{
  "num_hidden_layers": 9,
  "hidden_size": 192,
  "n_experts": 96,
  "experts_per_token": 4,
  "d_expert": 64,
  "d_shared_expert": 128,
  "hidden_act": "squared_relu",
  "moe_layers": [3, 4, 5, 6, 7, 8],
  "router_score": "sigmoid",
  "normalize_top_k": false,
  "routed_scale": 0.5,
  "balance_loss": 0.00757,
  "balance_bias": false,
  "init_std_router": 0.0356,
  "lr_router": 0.000376,
  "vocab_size": 8192,
  "norm": "rmsnorm",
  "norm_eps": 1e-06,
  "tie_word_embeddings": false,
  "optimizer": "adamw",
  "learning_rate": 0.00141,
  "beta1": 0.95,
  "beta2": 0.98,
  "max_grad_norm": 1.0,
  "batch_tokens": [16384, 32768, 49152],
  "max_seq_len": 384,
  "train_tokens": 353200000,
  "max_steps": 11531,
  "dataset": "wikipedia_en"
}
Below are experts of layer 3 (counted from 0) of a mixture-of-experts language model. Rows are named router (the router's row for the expert), down (a neuron's output weights, with its number) and show model dimensions 0-191. Each number is 500 + 25 x the weight over its row's rms, rounded and kept within 0 to 999. Numbers have three digits each.
Before each expert's rows: a language model's description of what the expert responds to; "comes before" lists some tokens at least twice as common just after its tokens as in all text. This comes from a sample of Wikipedia text that the model never trained on. Tokens count by the router's weight.

# expert 26
It responds to: Commas, newlines, G-syllables. Clause commas and line breaks, plus the syllable right after a capital G in names such as Gulli, Gullace, Ghani.
comes before: "-", " and", " but", " which", " including", " with"
router:538540488536493503511479519486473497500490466535491492525517522468456464504506510490552476501513492509481485490453467501470505484485531484533471512488480544498443497527488524531501553498491479494462551546529530491480484480479516499502480537462534533496542538517516473479503487517546570478489479491513531511498524509499524539462491500516512507474528473494497518521537479520500523539482499472498508510465545485518504503478479464506496489492517460514487462504529518530486526548532476515493519481493493456525515512524502524501528491564456500514497494514474520438527501471518477534
down2:471450487527482516493502507474504488502487545489495516474486496592504509465514490525533496478484437451524480513520490496489522489541515491493496514497469507487493480510540479467466482476485504500469505528496505522489482493518510490490542494515530507481496500457447512511535476514517505500544483478508487506459513437551461501526479490508500539518490495473454486476488550496488506518474451520507482519456514506504497515490519516472491481474557450490480467535515528493482536521488471499531493493506488484553509453493489476518512526454518530503543491455496516447495508516504514541
down3:511526523519545505519480542492475503504493528470486444505470512505471490503533477498534456527502487493459514516507519520467520539484526452496546518475534507483515442526482460538555471427446484513490526505485466477493516472515467469460513493454538492479485482503474512468486513501516484499478508501470500478497469501461448494520482484457450505522552525499483487545514514518500478480499476524523532518521495496494493490446499495471505510488527499484494485500499496519544489548520498490499489463521544500491486523498488492537521523481504496551510492506467500460521499455476515517
down4:475541514542481494525462498484510485521498528459509512477531539496511512512522535513523506522459517471486527518555509451501500518507531491497477488505484487497484450492479493468555462502468501487474508540495512506436514507502467467515493479484530505487521510460526491519498502495511495494487439515474476510494518487502478548503498514511450504510476541499475490428533468504504513503470534497464503493494498470495510483520504485504456471520509446504437479487491517478510512462498500476503526469503566558509495474495509520511528462481483497453513460517464489477511501470553527485
down5:515488525519467527457475515517505493486463521501494500474534546496478543476534494489482466510489476516468517447503549509514516512505497527501476554517480512467489463487480500495535448501452552558552492490519502437478486511481463494517527498520524494479506470495484509474531497504487542534498490428483442499516503508513477499468505458540460487477489510562524523502495481508521465505500506504546483541515491470499527502488558523504489500497494542477508492511497500512507513509497476499512486499485497511547494533476542515522536479512499509520526518481545550508510480478512478492
down6:513503528531602503523516456521467457503524471475507544507505486489525495469499503522492552463464525508553476506543467491480514484495503521467490509543541494544485544479463517509462471491547484452466470505469514494492509501472526516509500473496482473494501475541504504476479473501464499512512525513520517500489500550523489498483529491532503543465479478489509503483463513469511527498511520502520453507478471525503490522536526474538489496494497533531511492480507503467439489519500483485520520523470492499462488478496487521473491496525474506480493508515539480565479483454494496515
down7:499513520509492500485510536467476513513532505510479495495527544550521512526528473517489463501495451482515521504491562464505504487467522489482457478471512514477519516503463517544488495498498495500472527484508486504523535491468528487501491500497514491526451526506496488510531526476566477477496451502529464496514531500507468435496482491464462506507490522456494489481526467496485508523508476506505459459509462517513516478504496474483476509518494550473520513474433498509515518526500481472528526552482458498496498541511473466494479503528473538491494512455475577515533472494520540481
down8:448471490535474509493491508523482527556498531500490482504497498520502519467493532487500525485443538502460467527485492489493535497480502500503520468463484561502501533500473513444499494511498493503494486517523462496473496500522466513472475510498529455475486460471467502480517504482481426520484463490519473482464449499505497518544484484477513528542502446484524519538479461505493502518511493476480544493529486487520519493465509494500524499539512506489499516463506504520521514471515537476488530484511527559526522493576523517506519515500525522490534503485446466524518529537478499471
down9:480444506493440512474483483492495504510518472476495494524454537516497463448490504476525505507504511475494524479516473513525485525474493500504493517499513434489510514477476510488486526485494497485503531506442487509478496493444525497488520537527530509508484512481499456518459498495471505487525441462490503493509481500568490490502544487467543527534501541491507504570530508518472510482542488492487479483493526477486497476539557500499520498519497420489529500480509544491514469483539490493557468519496538539488496507478487474504486506484528515506525468495524488467492526493510548513
down10:469504491471444525520504501515538503524535464463511472460437500479479493543448528484502483508487520486572515505537466468509524506507508457491478485491527472525484473512515519512481442510538501482508532558486479447489464524478518516490496513480482478502478482475512493549521487504485489503514509495507484498453486477523484496488544507499492525514491549516504497500467506504505535517484495501470465520521498478480501549448525452504495498521503482526501512503490499478563525491483555530511487521490529468551457484496512513500514471545497510510500496511463533493470535478489481459
down11:484529527473519454465447490531515536516487521521495484487492521512509517548474471458499504463457501486483525508495495511513476520520472461483529463468523434521495500460495562495485450484490493516535521493516491481477527529485472525554463508494530526504486491459495522468482495499494532498497507521503505513475503496478547495499479492464490489491502465522512472508552545495523505511505521507467489451472522478502534477494508512454498558475516487467520499505546510496483523488498461485544471482507466518530515455466543488519514479517507564495528512523495473499513522494499540528

# expert 15
It responds to: Closing parentheses, dates. Closing brackets and digits ending years in biographies and lists, as in (age 63–64), (1882–1942), and born 1998; also table pipes.
comes before: "\n", ")", " (", "),", " –", "–"
router:521475499515490443497496501524438487493496524502474503515492499461448541486514519462504496491519463470529492518460469525528507460488509516528504520444495467523474541534509480484475480547497508448514478506515548538497499512503536475477512519517560529453468503509478495496513494517505506476494519505520550469517528493493553485541502460527530505527511534524506502499522478485504506527474485488504488501443468508517520477467495507531481496497475474469528495485540480471463481470499490492521433518492530485501522466543485482474489519539504492517477493521462508474546533500469490508
down1:479477490511563444518500478496513548535494515532493461516513475514519506499456517532475522481495491521528515519508483486468515483477502474509501485485495471477495523498535527493444487492475467506515480504493469530454497529498477513541498464516500516513507500467518468438510474531466507507542516496510479497538444547520555486511449485490489466477533557506525530454483482489532459541482498544486539497466497514537492462538518472509532508519529512472496543476510541507488481496475477491494477511515506516537494529514541465476497497517461500516495507499481502492482499524470470475
down2:482527511519513485499511502480471466515492510503522511514513471494528484477539489505475527471508518529497504457537535463476529505502535482503507519490471492500494496507546550464498512544520493530533540482495464525519456475490483486524524462528453542490482524509509522468484486481538506509499470477505509454478511507436459462522508493498485525464525478490462528488522538518521488475440511526544573491539502479487499487527500480474502521510494540458491492534501517497488460509466511488484501487510498502538482470484518500480449479514511496495491551496501482530542537563463512499
down3:490461444486498489481514519521570529538459477483463497448464463534467469474509526494502489501440481496555499511506494489503496494467541505513494514507488484474530495484523484520486469474488479487524493476514477485499519478520464523531503489514480538520475533550505506486473494480470490502485529475495503496514491533532498487555503495469503488511467497443523500496528495477491478497517483505443476496495522476543462548507510491514506538489479485527494515491486497525527495468523496515476477498505500531565497533524528514472523508590507506486492525472526483492496504483557494544
down4:537485520525476549477488486465584461500523511477487477476456515522462511510544534502499519499510506510507482467512497485478494496577513492498445519516480477523525511485504498491500489502526513539496520508569496456545512504472539481507502500544467517468494508536531518507465504515520501511476517508487504520465502430516457456498514506531487526469521438479472457493472480493505516490546530489499466526517484469445501533483467507485478493491491470524465471476464503500498521527496494516514527504495485466497501481535471526507512485529494480527491489466495510469515523504516488509
down5:468502530548576442472532449509495529543497501515480468509508473500541494487498481519493468505541528479495475507480503474518508530451502506545520533503495503499493494508489532425507470501517523533521457464520472475500500446509501517537523506480472467518500492519477482449502501475512472476483461478481505499532521557517508518515497475513496510498511514479501530522513516507515482502468466518490512514513509467448462520524513531467507464496529519494481519467507513502511494501499528503484517494511505504529472473483507503488468531566474506514460517512441523543518509549467502515
down6:505531491489492509518507504536496501474491468516462507489545512526489480539508484491475557488527502503481484545486504533498522509500436512442486503515520505475523488467516504539526467513532507497492509522492510520538483492527499457474468513462481508492496491497517468518483504495540499508520490462514540457528475491511462509450495506490517512530487517509491470475491483461485522512460508493532500502552518479485507521477457484521515532491516468509512568477442519536485485524496516479437502530507476481467506528539474521518511536473478467494488521510479530585506503511459530534
down7:428516538502482462494508513468515464513525527494518476479479482506474535524473471453482498487469512479521490505534485480549518505509508485512461542473480526476511501495519495511547471507474485456503518463533498509493530512547480496470493474500489463511501498486500461494487505475524551531480486513479497519481535468496542530518447525500495478490525506477437547470521491507509511510475492542547450505509519508499508515500512473533457512526517498479502477521536517466465517503471484528500488542546468529490508507442494490489488450508470504486484478502489470522510473541463543504
down8:500517528508560482468500490480560515532527477511464480461456462512479517481508467502545474461526518471471502526496519537459548508508518453525502518500452495466531499538484511474484523513522486517506535501510493480489518471472474489517510498489453458492511475565508483506485492520522477473502489525476516491514486499482496511549539478539465524476490495507501497488515485502514502495475484479512544508476493465486488532560495527535469487487492435464497526483500471484521473506507458468511503469549464450502518485481497506482489513524515501551492516509529461488521524476535480507
down9:541457453516493477491469531524444513475441514497490515508520460517464500515470465476532484500453476550557514484535491519475499507440533477510527514478498480516472500454510524464484476497461475513532516502489479475500514512481478518516506483483494485476503498489479481486517473506510473523508476485476532519478510492528525496493520459487507505495526496487517509571528517530490548484446533556519518497530455483527478510508507501486511486509529521488465476539488473477535515512509541522474515493546493522555482469474467493523478483503552523522514499504463487509530511488497482495
down10:519507477463486537518496496492515523518514467530480500478452527552488515468505510500456475488490510514539497472504482490519493468494532462478512512528545538523505500503483511464499524518501488500515477479492522515471494507465460535499540518529516469508537489516458495475480505486532517466523516485494572469512478519521512531502537442530532517507497446487517555490482542522505510480493515473501476513489487500489505507553498484494514494471489518514503442474485541464488499505558490505544462498468561499515510477519498526469498528495475519473486487471488513536435480524475484532

# expert 6
It responds to: Past participles after be. Past participles after was/is/were, such as described, used, built, played, especially "It was described by" in beetle species stubs.
comes before: " by", " to", " in", ":", " as", " of"
router:492474532453512509543528513448450523499527512501495510518508498489509477481492526526515471496496471457524486497473456497500547440531512488523505542503459529491498535499483531528462501495500470500521501503470541521489483519518490468532488505516564537452503552496527501509513492508498520551449544532506529452518499506460504514526489502489510474553484527450515521499471483515508523531502510481475501530446515501519513526481480508488488478519510451457512506501474537445501463510508531511550480507482511482509511493534534502502470525508469498462519518482484514481523489499478522502
down0:517479440469529490511495505476502495444514498523509511510486504491512502492511501502478469550537536482499518525496470458517514485507477523506510539539481502449481457498523448504522480523457534469501473523472492517513473513503468507493504474484502529510478485520462532487490492510507508462508491498497448545501466492521487492490493511474508506452491492550515547505516507454532484467545558545535494474460511549535523488489488510505477481543491477489503523482481484495537538485509502522503512504513502495520505539503539454578521536474513468504531514491528506523472530539480506474
down1:499510530541516459471514510497507486494522480503499453510534521475517504507496502509470510520498517515563547525526475481424516530488525472460472491524515531485503483517521518505512522502480505495491528474515512468536544478488490486540484474501535513531530516506463464468516490514471510485518427487561475493482473530441521502469512506504546539533511551477477467517453522492487513478491523527509522524492502520450478529446474517498498499503526479501514518499471504487477514492495498500474464479507522492519538484508516466506514512473498488478535466489482491518551482458475505457
down2:466510522512504538505517491495502544478499549496508484489471543517511500528502540508541520518469493491472480496477492491484526481489536540550524552470518517477461503493496532548492500538524528506486525509481513444521455479514460448517502519510498487475502487502476481507507512487486545465497440491529465541530503461521493532546503492460536504515471562486477491528514525473447492482506511530515545504528445528501501493524474506523475486539465510482465495482498486496497500462490525505492538496468517542477500522500467474495478505469543489497497498540493516518511536490519518476
down3:464478525514494481477525500510528504536517492490460517483464512528473537482519512497496529494511480503452446459512522503534495501470494459465513462501466539519501512509484498500515538475474488507499493495495519544524490494494523537451472525499437497527480514516490481513491465533472493504536511523511501480483553515548513498502550474491515493518547475510510488472478450523525441515505496497519523509490494420479515526478494474560505508460445499512483473455512504471506484496530507481540525468500504502513475480463502536519489463494493531491495456464498519494460483481509474511
down4:488520492496519520516522503508510506474537537504526469518531468508483534489497462505563519516452511501525501540535515487500521465480520495499508468505526505473508512481525510488587479474508500501515529480509486508529553494489490505500506490513536416478504511456480535493486487562463482520532522478573519495492505500510504502575524529513465491520504489491494520500474531509507493540457498516457450536523501488491511491505509523488508498558517523482504499475496492499507528503507501536526491525430487494519512485509443487502518509473484483508532517505497521513492489518540457493
down5:459537535492535460516546460487499497477433498486484512519512506493504490485534497507509489503503503526485520527532514508490535515495499450527524493509497466520516508465505506497486442454470521504490529465497503510496499504510496518490519485460546512527502490560488458549509517485486502531540499515505477515496482514557498464470513504542457498482492491530474529513464481541480527538490520515534444486486492540495488479538480508481491450457569497504521490521462487470495506525521499505475511534525484488512517489455505485513495517506525548511513520504504459565507494497472502456
down6:494498494502523500499494503498468517524481529494441520527492501513525482462489492505482534433496523506490513468498485481465510489475449479518464508488501496479512517490481504514471445541542503508452523536493476517478502536510480484482500510504508519496504481503523512544480542496481451534533527475545523460488492532498471471536480485475490446505445492542475498482463531513459497494531462466500481522508520514485510537477510496488492558531525538482491493482497565510522498497494484466515481476472502453491481484506494534501516513479516521503475476500516469569498527515437467501
down7:473436492495459523477509515484531474522469562521468508530495507489540491528490504534490543509520507475494520510446472527544471553489491487517523516501487477497539485475473497509480520516494493497547465504536491494519508497509522519553492516492481514514508495526518472471513471529476498526508524497506518510513555516512555477522486466505503477496532475500548508508523477528514475477490521488484522492497471514498520462511481493512518529456460495479501528529500492522493441508491504442493489470511477523498524520453517501515501441514438526505469526482534531476514517486545557494
down8:509524488493481474478490495483492500527531498500535491510516486473521482490511538507464481528528518516512454529544482536507513483527507503509511526470543482524474503476555452524491507511490509446505484532513511518514518505469468515518516468527503529511482539539480524485502445497502463479504533485477472518479518489488456470532454503482529521491441524505462506525513488496541503562525521518546485500520492510552497502518507483511517515499473494463489490474462494492545495518459451489506504473503496475486453500448502438519491563471545471481483526514488534512501510473491508483
down9:519490489487486508499511510450481516515482500509508532508519512493454471515502501489518503501521475507487540520487466529503494513474528492496482528525526540505495492495531533501528463460493498500534495550488533491528490529425478495479522472516452519474521505490483509485535466516522508518515508489515473466490537539503500504506506512494535494470506522502518542495518526521497560483477555515528463568535471495484506486510559481493499434478460520531495481490492479508490525526500551490498477513504503550499423478531506504482503514482489516507468483489496511512552427465521499493